From a checkpoint of a small mixture-of-experts model trained on Wikipedia: 392M tokens.
Below are experts of layer 4 (counted from 0) of a mixture-of-experts language model. Rows are named router (the router's row for the expert), gate (a neuron's input weights, with its number), up (a neuron's input weights, with its number) and show model dimensions 0-63. Each number is 128 + 32 x the weight over its row's rms, rounded and kept within 0 to 255.
Before each expert's rows: "gets" lists some tokens that make up at least twice as much of what it gets as of all text. This comes from a sample of Wikipedia text that the model never trained on. Tokens count by the router's weight.

# expert 43
gets: " ", ".", "°", " John", "in", " w"
router [158 160  85 165  87  82 177 157 159 127 163 141 115  98 139 147 129 178 172 147 145  89 189 166  86 161  83 108 108 165 158 155 168 110 155 173 169 145 104 114 162 108 112 175 120 163 121  88 150  93  98  82 157 100  88  95  96 100 130  92 164 157 162 171]
gate10 [132 146 100 179 123 119 114 127 156 185 130 118 141 115 144 127 171 123 174 123  99 174 131 146 141 165 147 116 165 146 122 165 141 113 130 156  88 199 132  64 199  59 161 201 129 147 122 105 120  60 123 107 134 157 149 132 150  83 150  73  75 101 128 118]
up10 [173 132 160 100 152 114 141 134 167 124 152 123 162 158 112 147  69 126 153 104 108 138 195 171 128 110 157 125 114 141 144 139 115 163  69 190  43 111 118 100  94 146 169 156 140 135  98 136  70 131 136 156 114 136 108 151 145 148 135 136 143  46 105  84]
gate11 [162 116 116 119 112 133 130 154 149 104 149 188 112  91  81 153 115 137 126 115 158  76  70 129  83 161 139 138 143 101 125 151 153 138 151 139 104  83 135 153 155 144  89 155 211 203 141 108 166  90 135 101 138 130 120  67 181 151  88  75 154 138 108  90]
up11 [154  75  79 170  85 158 123 149 127 101 211  51 149 124  78 123 104 128  79 161 104 103 146 122 124 233 104 130 161 117 124 119 123  96 159  93 178 154 134 129  56 132 100 143 149 109 191 122 101 115  76 114  97 123 104 131 135 170 111 101  86 149 126 170]
gate12 [148  93  99 132  95 131 174 171 136 139 129 135 113 187 129 159 143 155 136 202 134 198 122 152  95 123 161 127 138 150 160 118 113 151  52  88 110 182 140 151  72  99 113 168 112 133 181 117 173  77 147 122 132  78  63  97 108 118  40 111 177 110 142 123]
up12 [162 127 180 118  72 170 154  96 142 133 152 143  48 131 127 118  64 141 139  94 120  86 148  83 166  84 102  80 214 148 137  94 145 145 169 113 121 109 142 107 127 202 100 161  99 148 110 129  93 147 101 133  94  76  97 152 113 165 152 149 108  23 116 129]
gate13 [116 114  99  87 135 115 161  88 133 106 166 204 160 153 116  88 122 116 160  86 132 131 169 125 149 130  97 116 110 164 136  88  94 128 179 148 127 133 153 166 174 206 126 102 106 166 103  90  55  91 114 143 148 130 126 100 108 116 110 156 146 161 134 124]
up13 [146 137 127 119 158 124 113 166  77 107 127 171 152 196  86 142 150 142 133 145 105 107 174  82 109 104  97 106 135 109 116 136 140 138 122 118 120  89 146  93 161  84 150 148 119 163 139 125 143 141  86 165 123 155 121 195 139  93 165 135  69 150 157  88]
gate14 [144 124 119 125 104  46 131 167  73 130 130 108 125 113  75 207 120 120 117 160 108 125 102 112 121 137 102 100 106 159 101 140 134 136 105 105  84 100 115 113 126 158 116 133 105 141 189  91 110  93 110 135 121 107 160 112 138 151 136 145 165 154 185 114]
up14 [ 90 124 148 112 138 136 108 118 116 137 163 157  46 172 137 159 130  80 159 106 166 101 112 115 163 162 101 119 130 160 139 123 158  47 199 187 148 125 151 122 102 141 170  91 120 122 126 121 177 153 108 134 146 148 140 100 140 120 113 199 166 129 142 126]
gate15 [132 138 109  60 117 113 155 109 136 119 125 132 113 148 128 122  74 125 143 164 143 141 157 138 107 165 148  45 112 163 161 125 190 128 155 121 111 114 120 133 174 174 130 126 172 154 107 131 119 131 109 118 160 142 155 123 134  74  73 109 112 200 120 156]
up15 [110 148 158 128 114  93 131 107  93 139 163 149 114 162 112 110 147 122 126 140  98 121 161 105 153 161 114  52 120  91 139 138 171 187  91 115 125  87 163 159 141 103  89 120 125 103  49 142 101 131  55  78 148 172 111 146 113 121 119 112  97 154 136 146]
gate16 [141 100 160 113  88 148 164 131 126 153 173 140 106 112  69 140  79 126 195 144 116 129 124 132 156  84 200  80 125 125 164 164 152  81 148 121 194 114 156 130 191 127 102 193  97 153 124 156 188 142 134 109 142 124 105  93 153 117 146  74 134 227 160 102]
up16 [110 115 161 131  97 117 117 172 113 115 135 100 162 126 131 157  98 115 129  96 117 149  97 137 157  66 166 154 146 112 121 166 130 135 154  76 148 114 149 156 122 139  83 114 171  83 170  91  92 155 143  68 128  76  84 143 119  84  94 130 107 156 129 135]
gate17 [145 166 153 105 134 113 158 153 178 154 123 178 168 164 159  67  84 145 109 154 167 127 135  87  71 115 100  85  93 115 171 194 151  97 118 133 135 156 170 141 152 137 135 163  85 171 133 116  93  90 131 129 164 126 117  59 152 141  19 149 155 127 103  79]
up17 [101 151  77 149 104 164 143 111  91 145 149 125 113 113 114  97  88 167 110  99 174 130 161  75 119 167 130 134  93 116 146 151 112 151 102 138 139  55  93 190 132 137  88  93 131 133 110 101 133  98 157  82 123  50 151 101 139 117 123  87 152 102 134 195]

# expert 42
gets: " |\n", " The", "0", " V", " a", "C"
router [147 162  95 172  87  91 181 143 160 121 153 170 122  90  95 136 128 170 165 163 158  81 154 166  85 158  91  93  97 172 161 138 141  71 154 164 163 142 104 107 171 112 120 164 157 176 148  87 149  85  99  85 157 109  84  90  97 121 108  99 148 142 163 184]
gate0 [106  78 149 110 113 137 162 142 111 106 119 206 131  99 191 145 210 140 190 172  92 103 112 158 121 127 173 104 136 155 108 177 113 122 159 189 127 151 133 108 126 161 125 132 132 139 165 109 165 141 166 136 157 141 188 137  72 139 151 142 123 145 114 140]
up0 [101 150  93 194 155 137 120 119  69 137 102 141 109 121 115  65 166  75 151 149 135 107 112 129 172 130 155 178 117 131 165 119 121 113 127 117 184 162 107 171 118  72  45 162 114 114  95 174 162 159  98 106 136 133 144  47 142 154 124 125  80  82 132 120]
gate1 [140  50  81 143 163 120 145  99 119 159 133 206 121 126  43 135  98 157 166 153 115 126 126 117 117 129  82 151 101 106 175 105 113 158 130  84 134 139 139 159 124 120  90 155 140 144 136  39  95  92  96 120 160 177 102 112 171 145  87 136 164 135 143 136]
up1 [135  99 124 128 139 112 152  71 129 100 149 146 152 157  61 176 141 161 116 110 125 124 139  94 153 142  49 149  74  70 189 165 126 172 127 135 178 137 150  76 143 138 150 112 177 145 111  94 166 141 150 142 139 162  45 105 162 165  84 162  81  81 151 127]
gate2 [104 169 105 131 178 102  98 166 155 136  89  81 127  44 107 151 114 134 151 162 217 115 128 119 155 122  78 102 121 117 167  92 120 104 125 123 116 103  51 110 147 114 145 121 117 128 136 172 162 118 123 155 113  56  88 123 140  91 144 125 165 128 140 122]
up2 [ 95 158 145 145 153 163 135 147 131 126 184  99 160 112 129 157 149 152 184  77 176 106 128  59  62 127 144 177  70 137 129 145 124 140 156 116 119 134 184 143 130 198 111 184 146  84 137  82 156 107 144 157  72 126 143 163 137 139 154 114 125 154 191 107]
gate3 [112 121 123 114 103 105 161 134 154 107 169 204 152 112 100  90 139 166 158 155 131 138  91 120 155  94 119  79 127 155 152  95 196 183 176 158  83  54 106  97 139 138  86  67 149  38 167  87 142 134 119  98  95 110 123  49 149  99 132  96  98 172 155 131]
up3 [108  47 165 103  63 124  82 149 123 168  90 134  87 137  87 168  89  73 130 125 128 104 162 198 133 116  83 137  87 102 112 170 137 136 158 122 167 149 182  95 138 147  86 114 164 140 121 102  78 125 169 166 116 148 146 106 119 108 120  69 154  67 104 139]
gate4 [112 152 136 152  57 111 124 167 143 170 118  87 161 138 114  86  73 124 166 138  92 111 167 127  63 104 177 131 164 162 114 200 135  79 192  94 162  78 158 146  65  90 110 185  85 107 110  92 150 138 107 140 160 111 156 156 111  87 144 129 202 153 142  87]
up4 [ 97 106 158 104 142 122 176 122  91 150  98 146 127 109 135 161  69 134 145 178 127 132 132  66 126  85 104 124 149 142 136 114 171 117 133 147  93  59  31 142 103  93  57  77 102 122 103 100 146 149  85  94 132 105 116 188 129  58 110 121 121 145 101 108]
gate5 [123 134 182 112 142  78 129  85 180 115 168 125 107 141 158  91 127 149 131 175 198 101 123 178 119 148  85 142 156 149 120 147 153 194 146  94 124  77 160 176 149 176  88 132 153 118 126 102  66  57  87 174 124 100 151  89  69 113  51  93 114 127  83 144]
up5 [117 152 135 137  95 146 112 140 169 116 141 117 107 140 175 105  91 155 127 174  79 110 164 170 162  71 161  64 157  88 157 140 127 144 120 123 160 123  96 107 157 126 145 132 115 133 136  97 160 125 165 194 101 141 148 129  94 129 194 175 150 120 121 132]
gate6 [170  90 162  93  92  92 149 145  89 147 162 147 122  44 110  93 126 142 160 180 119 151 121  94  48  99 159 156  86 136 119 113 125 108 104  94 110  81 118 128 130 143  82 165  78 142 154  87 181  69  87 130 149 159 139 157 172 155 119 171 127 121 113  95]
up6 [216 139 128 131 134 113  95 175 122  89 106  99 115  94 120 113 159 137 120 129 176  46 154 117 148 111 130 126  71  79 136 160 209 162 130 141 163  74 152 101 144 159  59 144 115 118  83  87 138  78 103 123 125 103  83 178  99 142  92 189 104  96 119 124]
gate7 [121 132 121 135 119  70 153 163 157 112 164 151 105  94  51 149 158 151  98 173  84 135 142 178 111 160 110 111 165 132 116 121 108 143 197  99 153 106 101  78 171 144 162  78 167 157 159 147 150  63 121 167 221  96 115 138 155 137 182 153 139 164 101 172]
up7 [168 163 182 106 156 147 170 160 183 151 120 170  77 169  73 149  80 150 121 144 116 173 156  97 109 163 160 122 172 122 120 119 138 135 154 134 107 136 196 135 117 110  93 131  96 101  81 129  94 145  97 158 102 103  85 157  98 126  92 152 149 118 155 119]

# expert 19
gets: " ", "1", ")", "197", " b", " |\n"
router [155 156  81 138  93  86 169 148 152 118 151 168 112  83 139 147 138 165 176 154 152  81 173 165  88 136  82 102  83 178 160 133 143 120 161 170 163 143 103  97 169 112 140 164 158 173 127  92 142  89 105 105 157  82 101  88 108 116 117  98 152 148 174 176]
gate1 [126 155 115  78 121 122  98  75 164 135 127 155 124 173  84 210 147 117 146 160  98 141  96 112 100 134 131  94 108 126 132 111 138 135 137 129 128 171  88  92 175  61 138 151 118 199  89  99 125 128  67 163 110 109 100 126 138 123  88 135 168 120  96 165]
up1 [116  67 174 141 118 136 119 121 115 119  86 129 201  87 129 151 188 152 114 173 102 178 170 163 123  99 137 135 110 138 117 143 127 178 143 138 164 121 144  71 120  88  39 122 173 120 111 130 111 185  72 146 115 122 134 116  80 147 140 102 139 169 166 161]
gate2 [152 131 126 112 149  97 153 127 187 124 100 181  70 152 186 132  95 198 139 112 178  93 103 159   8 112 119 140  91 111 108 129 150 154 124  98 107  43 105 132 132 151  83 158  56 118 146  86 151 132 129 131 130 115 151 157 117 116 172  94 147 108 121 139]
up2 [150 193 160 131 155 128 114 193  82 127 110 117 127 136 158 202 123  72 140 130 165 109 118 147  51 100 115 178 135 121 147 133 160 159 123 144 158 184 133 186 157  97  86 118 121 138  60 149  99 108 120 153 120 123 100 210  96 117 124 113 113 179 135 182]
gate3 [144 153 101 174 115 113 136 111 107 107 125 138 116  64  74 137  77 133 170 151 143 126  93 141 122 119 144 202  95 157  77 104 163 126 121 131 165 114 162 139 160 111  95 135 110  95  59 118 151  68 101  98 118 146 136 158 132 115 116 135 148 168 144 130]
up3 [ 71 113 137 176 117  70 107 114 137 136 165 170 141 152  70 163 211 182 119 101 108 140 117  85 114 151 182 150 157  88 138 123  75 116 146 102 161  98 120  61 149  93 148 141  53 146 154 112 132 137  93 166 137 131 153 160  79 121 174  56 107 147  96 184]
gate4 [140 165 141 131 152 163 111 165 126 118 115 129 145  69 170 142 174 133 188 182 100 134 129  89 115 144 176 162  93 176 131 128 128 171 120 134  98 107 127 132 154 124 126 187 138 149 121 100 161 135 107 192 151 124  96 129  97  98  98 124 134 112  97 208]
up4 [168 102 107 112 107 127 162 169 130 151 111 132 106 164  67 118 185 115 100 117 142 152 171 139  85  78 102  77 138 132 136 120 110  88  92 147 119 148 183 104 130 144 152 100 139 152 145 145 112 102 108 118  79 143  92 175 129 172  78 117 134 147 107  95]
gate5 [139 118 134 103  67 157 122 161 190 145  67 180 170 103 155 114  91 229 163 105 182 180 150  99 153 143 124 122  93 138 135 173 139  92 132 135 103 129 102  93 123 172  93 119  85 121 121 111 186  95 106 156 110 112 130 133  40 154  76 122 158 131 155 158]
up5 [124 112 128 139 132 140  73 129 130 152 135 112 167 128 199 228 100 107 124  83 107  72 140 154 141 109  79  98 125 125 112 104 117 174 109 164  86 145 116  91 137  97 132 173 125 134 170 172 120 103 134 172 115 111 132  46  98 121 123 149  49 151 110 133]
gate6 [134  96  97 100 103 136 182  46  89  93 159 185 127 144 175  23 112 178 175 107 108 158 120 173  97 116  66 151 111 128 131 133  94 143 163 134 121  55 143 144 165 113 140 153 105 125 126  88 125 118 100 145 161  76 126 143 142 112 104  82 128 143 141 107]
up6 [174 138 135 131  75 162 128 114 140 169 117 125 134 178 202 167 149 162 114 124 104 121  83 154 152  92  91 135  86 102 112 148 151 102 107 146  81 144 139 117 116 111  65 147 168 168 128 130 128  91 141 133 154 165 119 140 136 217 135 153 206 162 102  83]
gate7 [100 139 136 126 104 104 159 103 129 148 140 158 110 139  96 195 193 142 165 167 118 124  69 142  83 125 153  87 133 200 117 140 159 128 185  95 100 209 168 144 187  96 143  71 145 117 148 139 144 114 125 100 164 134 142 150 132 111 141 115 147 136  59 184]
up7 [ 92 134 164 109 209 137 154 176 145 104  72 181 137 122 125 110 174 142 143 160 178 130 100 123 173  94 123 151 192  83 107 173  81 128 139 122 153 107 104 148 179 138 183 140  99 136 130 130 101 109 140 114 147  95 123 110 159 148 120 132 120 100 125 146]
gate8 [122 172  63  91 106  99 164 130 134 101 193 175 150 132 100 124 129 172 179 155 127  94 151 155 133  87 151 106 144 123 139 169 117 129  96  95 186 140 138 113 123  83  83 123 164  91 142  99  96 121 102 165 156 128 109 158 158 142 114 105 155 141 160 128]
up8 [141 101 126  81 123 179 156 110 128 171 117 153 124  90 186  85 153 114 104  68 151 100 128 144 152 112 111 138  60 111 103 122 148 152 126 121  93 142 112  76 140  37  71  97 149 142 148 102 154 152 114  88 114 146 170 132 123  85 137 155 172 147 121  34]